Weights of a small mixture-of-experts language model, trained from scratch on English Wikipedia.
Training: a variant of SOAP for the experts, 791M tokens, 3019 steps.
Below are experts of layer 2 (counted from 0) of a mixture-of-experts language model. Rows are named gate (a neuron's input weights, with its number), up (a neuron's input weights, with its number) and show model dimensions 192-223. Each number is 128 + 32 x the weight over its row's rms, rounded and kept within 0 to 255. Numbers have three digits each.
Before each expert's rows: a language model's description of what the expert responds to; "mostly gets" lists some tokens that are sent to it at least half of the time. This comes from a sample of Wikipedia text that the model never trained on.

# expert 37
Mid-word al/ar pieces. Short inner word pieces, mainly al, ar, er, il, in names and rare words, e.g. Binomial, Nadal, Godalming, Mirren.
mostly gets: "al", "ar", "val", "mal", "Re", "ral"
gate0:107098124142110153096095144173128142094179178145160127135121163155137104119110166126108113132107
up0:132154061149120161115117094221129161173178108115175081156125117113172068140129100106136139123132
gate1:181148142091138164118121133131132131059106121143089123069120139134145129110090103132185145126096
up1:128090073151093095144117101095145124216101124124158110213188147108099111148165179075109097144115

# expert 39
Line-start and table words. Tokens right after a line break or table pipe, including periods, pipes, first names and countries in lists or tables, like Kingdom, Greece.
mostly gets: " Richard", " Hungary", " Nelson", " Daniel", " David", " Johnson"
gate0:117116113126152106108122117100137162156179113126153128125100102105114052179122095122127177103125
up0:109178106108136093130068146160165196163157132091141142148148093128106072161071095152141153077103
gate1:204144153139185147106175178172134148156098095182208163084126128114139128185137197114120084106122
up1:103106148108102140127117093155109138087112127103133089159111139142154115111170138103139109152138

# expert 26
Place and area nouns. Geographic and facility nouns ending a place name or phrase, such as area, north, Street, Park, Center, River, Hall, Museum.
mostly gets: " area", " north", " south", " Center", " east", " west"
gate0:132169159178148135157168161114163160105115114123101141097129155122134130122098128095158076157109
up0:143141103146184131174152183133146152114109181155136146110100179142116148087090130148117115093168
gate1:152045233124137106145116108145160102132140137125099110120089088109110119134119122162131130103065
up1:143133115160132149103149124161166127028181124132155062133129164114096145120177237168133095120109

# expert 24
Table markup and headers. Markdown table separator rows and header words like Length, Total, Votes, Notes, especially in track listings and election tables.
mostly gets: "---|---|---|---|", "|---|---|", "|---|---|---|", "|---|", " Votes", " Length"
gate0:169147117104121104153152158137063138136078122133073109123101224106092172114165145115118094119118
up0:142131180141123096080087124123051147106122152077139147143154173166163077116191111086150113154070
gate1:065105146111152167104166099191110098144129178153070167158178135130137155077133158156115109172173
up1:210157131152069137109109120090120129142168090143144068144075142129114115144090085057071138141118

# expert 40
Romance name endings. Final pieces of foreign names and Latin taxon names, such as -a, -ta, -ia, -ius, -ensis, -idae; e.g. Lolita, Capitata.
mostly gets: "ensis", "ius", "tti", "ia", "idae", "aria"
gate0:079110125207105171136130081106159110106102128173167130083124165136109105125135131103178154106135
up0:157123093139137073090105115110130131104091145066102143156147126128157099154201132136083084120156
gate1:064154078134109145135198168112126201162071183149116110137118179102106187148139135183178127134138
up1:139098166191157177075125144184115105145170107072151155130125064121152117061059161111097172168115

# expert 9
Short end-pieces -y, -by. Short word-final pieces like by, py, ny, my, as in goodbye, nearby, Moby, plus hyphens inside compounds and some first names.
mostly gets: "by", "py", "ny", "my", " Dave", "My"
gate0:122154179122094174098154170166112212138145112147077090094083196138099115144123122062135110166141
up0:089110088134140075130124097104112103133135088132154155084146104107131107119124187159129092131160
gate1:109090140102111140171059144173195091130135102169106139213151157111187132159151112108135183111115
up1:167160130130133089127080180144128071139088129112163098203104126154073129167127136056086179122102

# expert 55
Census race terms. Ethnic and national words in census demographic text and tables, e.g. Native American, African, White, Pacific, plus some pipes in population tables.
mostly gets: " American", " African", " Indian", "American", " white", " Native"
gate0:145103140154102109179080167104185108108127133079129109113158154147111058150115155128147105089182
up0:135116142130130156104197127147123153137100078190096149117164145163137209109135081149088127126109
gate1:129131110150162165107065143172142178165105104147170104191094173146144201165141194131106102147083
up1:127135093172196185081079149184149174134132097143149109201073115111191175129163181125125126161087

# expert 1
Numbers in tables. Small numerals and dollar or pound amounts, often first digits, in table cells, results, box-office and prize figures, e.g. $3, 4, £.
mostly gets: " $", " $1", " 6–4,", " 7–6^{(", " (15", " $2"
gate0:154186143087125164130150054084165111131157170110112145117087110223208121175093132124174143128130
up0:141077149152106064107094185180099180151119113149198119130134161012085134104154149129079147153101
gate1:090137062109120134172140155138127099109119143134102051138200112109149135116134128125133109106100
up1:108129042159183115189100168126100120128105181156091088149192122110111108141142114098163110072091

# expert 6
Modal verbs and "men". Modal auxiliaries and the following be, such as can, may, would, must, plus word pieces men and min inside words like promenades, Cummins.
mostly gets: " would", " can", " may", " will", " could", " must"
gate0:133115132129135119119182089110098091200122154092144116162130146096101135159081237199138123198121
up0:077131123170103065087149170121130164115089147085102138186087104138134137139199209181167164203143
gate1:102136122118135140169148131119107084114160104142111108136136099158135106060114096144149055104135
up1:163125167094105141168102155078156142141072140123136134178168100112116149134133162159128142129133

# expert 16
Dashes in lists. Spaced en dashes and hyphens separating dates from events, ranges and list items; e.g. "October 12 – Norm Cash", "1983 – 1993".
mostly gets: " –", " -", " —", "–", "·", "—"
gate0:109113141166148111091074151120180112139095118110103166126132052148086166155108096121113148112116
up0:127153096083105145167161148116086124129155142173141104140122140121115063070135145114132094175124
gate1:120176125134136126188150172129152137094083157109161106077200081172135113084151065137084147154155
up1:112061124157142149091106093134107111161190100144127169165076154102125147148117182153160102131092

# expert 5
Negation and function words. Function words inside verb phrases, chiefly not after modals or do/did, infinitive to, and or, e.g. must not be, forcing her to.
mostly gets: " or", " not", " de", " no", " any", " without"
gate0:153192145173120160183132079143076133092139146074086157118107114162192099124134118125070112118166
up0:108096073192174118082104164143122117135107133183112116150063053077081089147199152140115149130137
gate1:113093161159118094132117072143177148095137094160080180159113121124111153173099093130100172125184
up1:160106117137179157139111130145179104142131095082171116131075198162158112109114167124148147194084

# expert 58
Full-name given names. Common English given names beginning or inside full names in lists, tables and prose, e.g. William, Mary, Roger, Francisco.
mostly gets: " El", " William", " David", " Robert", " James", " John"
gate1:197143068111143115153088159131117107107110148116131164082155076099110138072175160121116120160151
up1:161104094133174169106190115141117112136142115150174120116079139106186161109113115147085142122121
gate2:129094092115101164138185149149158131112152156124109082128062151165136146066118107106163119127155
up2:140089126108100105161116107139107143107152127138069138157171079120130163192147073124111129079178

# expert 21
Acronyms and technical nouns. Acronyms and technical or brand terms, such as GPS, RCA, MPC, STAR, sonar, Blu-ray, Sony, protein, in military, science and media text.
mostly gets: " MPC", "STAR", " Animal", " protein", " CH", " Amazon"
gate1:118109180157107106157166126080152133106129183082165090102142113073163150144096124161131096121137
up1:113063124075130030175139125111160110087094157180123095156130065078138079184072140163132087177096
gate2:131102134155154056095150119103116113131113163110143163068142128114160127084149127109138126191116
up2:174159141110111192147128150125125122100095138137073073092079114158129097157073194156116117139163

# expert 54
Capitalized word-start fragments. First pieces of proper names, acronyms and taxonomic names split into parts, like Mid, Haleakal, Rap(hitomidae), Wi(i), Cay(etano).
mostly gets: " Mid", " Haleakal", "STAR", " Avi", " WI", " rabbi"
gate1:069141122112095151125177130195071105068127177141122148168117116162088117144171085159158109103151
up1:120161138153127091136151108158109111109133149143110136120063151108115080080129144143149169182124
gate2:092107142162177101092122110131160139120127143149167157148129157098120196130148191133161156115101
up2:135110143111181165131107141133138101137120182078099121125087073140169179114101116087110066141135

# expert 14
Demonstratives and same/new. Determiner-like modifiers after the or a sentence start, such as this, same, new, current, these, such, other, also.
mostly gets: " this", " This", " new", " such", " same", " now"
gate1:106140118133085123160180159139123107140142107114126085165176183070135135130182121160142131118116
up1:137101152114069188157114139109131109108111123077131103152117101091129094079118085099103154121129
gate2:159118141099145071131161100195177153149122124120167100130171155129148098168130148114045122133133
up2:169174163195134112163160108190072173139170172156120105171117129124142162136143143125135157147095

# expert 41
Organization and place nouns. Common nouns for organizations, groups and places after the, a or his, such as company, school, family, government, station.
mostly gets: " school", " company", " government", " band", " business", " country"
gate0:142124167100148177143108071150094125153160139110139138162178111024136172189132077105142169130137
up0:112122122107163160103130158106118095105117143131148110139138141115128161139125079106090069151080
gate1:140129086107140130133132119100141065171127166170078110094139130068120105142128175147099124107170
up1:158147146144110144135139141104144098112128147111172117090135140204115141120146131093150137122162

# expert 51
Geographic coordinates. Pieces of latitude-longitude coordinates, such as N, W, E, minute and degree marks, the hidden separator, and the word Coordinates in infobox lines.
mostly gets: "′", " Coordinates", " Clade", " Historic", " ft", " images"
gate0:135093132123125128159165130166121173086119175148084168067146083112156170100128090168147139144128
up0:081176132124161174136097147072136138155125082101161107143165196135090132111139115184111134153141
gate1:162182104128038125166142124155148156150133080166100137134126045203141169069133140104072136119108
up1:137151064120078167145129134118097141168131106151132159117142035166113122066126089059082159157092

# expert 30
Vowel-letter pieces, i.e. Single vowel pieces, mostly e and i, especially the e in "i.e.", plus word endings like -es, -ae, and closing parentheses.
mostly gets: "e", " e", " i", "es", "i", " etc"
gate0:124132135136161122157178144119209153151112114114174124085091186094115058124075190136103111205122
up0:092113131141152071148130129102146133144091102091153098112133085114119138078097155105105147110121
gate1:111130155115123076130146151069120162101131120109151142106108166103124129126139132129091137108098
up1:160133141193135151116105150144149151200178174112101145165118099175125162078126159152166122129141

# expert 17
Name-start word pieces. Capitalized first word pieces of names and of Succeeded/Preceded in succession boxes after a pipe, such as Succeed, Los Angeles, Co, Fort.
mostly gets: " Preced", " Succeed", " Pos", "Co", " Los", "Con"
gate1:089139092167156153086130121142140136113113181102144090086117103099166126122181116129179077159150
up1:139141124126131115183167124113078105137127183179152122127126145113087093183103169144141130141113
gate2:094070127133137157121045136113208127131086098144104131156102116187152101087108118126135062138099
up2:064068081130104172122102151124210143166093092106097139163108137185164134123092109173135090119170

# expert 57
Violence and damage verbs. Passive or participle verbs of violence and loss in war or crime reports, such as killed, destroyed, hit, captured, attack, against.
mostly gets: " killed", " fire", " attack", " killing", " damage", " caused"
gate1:121081135159137079074069099119140132107138128115164127090119125125137106159134166077173118094095
up1:125141135137143124078090113086127154106186148134093076063146126132130138184116131119093129131113
gate2:091079165062112086121081112104110098095142152091113097132165185149132159170151164077123080103126
up2:104121100076112083176133116144135168136133118192143099128161152138149169148119172121094182130096

# expert 49
Table cell separators. Pipe and semicolon separators right after a number inside data tables of election results, scores and statistics, e.g. 5,557 |, 1–2;.
mostly gets: "5;", "0;", " 0;", "8;", "3;", "7;"
gate0:118120090172118155126080094155190146141142140137137097150098102157097139100175123189141178164095
up0:146210193047155095130183161158104146138174082100105146105148165092171113097121191163111140143111
gate1:122111108163124103113096148109115124135137068152101180149125148078110123115114070086136096165120
up1:136144153167106098098095082163171142134151108173118124177151121083095054142096036133162157144129

# expert 18
Numbers in sports tables. Two- and three-digit numbers in tables and results, especially race distances and times, such as 200 m, 400 m, 25, 50.
mostly gets: " 46", " 50", " 45", " 37", " 25", " 55"
gate0:182162146093100093143124054135164089078106136130111075130162097112110123173181153123162159067072
up0:060105169109135142131088188093116165181150129152145109106119089089167147153133119165107121189144
gate1:116158119123141117120110115112097127126168106110153118186120100155154118144091119147107086156157
up1:102078091069078092106140117160148144107133174199104087103122129144124147105074115116167075122147

# expert 25
Ordinals and superlatives. Ordinal and descriptive adjectives after the or a, e.g. first, second, most, best, new, last, and superlative -est endings.
mostly gets: " first", " second", " new", " most", " third", " Best"
gate1:119062128101091127156122143130086108186174141117110148076133101173104064096131163162132151104123
up1:124075121140087114192144158155100106168179128114104171075153092200084069089129133144173123087137
gate2:081090105134158077090101128115126118144136146150154147146084122089110104129136188144168142138097
up2:080094112168086061121132117130073104122165139176141105102152154137103093134110148102095161119105

# expert 31
Plural group nouns. Plural nouns for groups of people or things, e.g. people, species, members, others, with Notable people headings the strongest case.
mostly gets: " people", " species", " members", " children", " areas", " Species"
gate0:111174148159173155108100124146158085160153106106066185154160121120148156125094143149149156078142
up0:104160137137124186119126119126120139120065090073156137163124066102139177122078076126126072103174
gate1:102147122145085153156102155167157107159115126164132118092099148106139197091075112113143140165146
up1:162119088097113125128151130138120137144150093126139080126070142085165130102102122170121166128147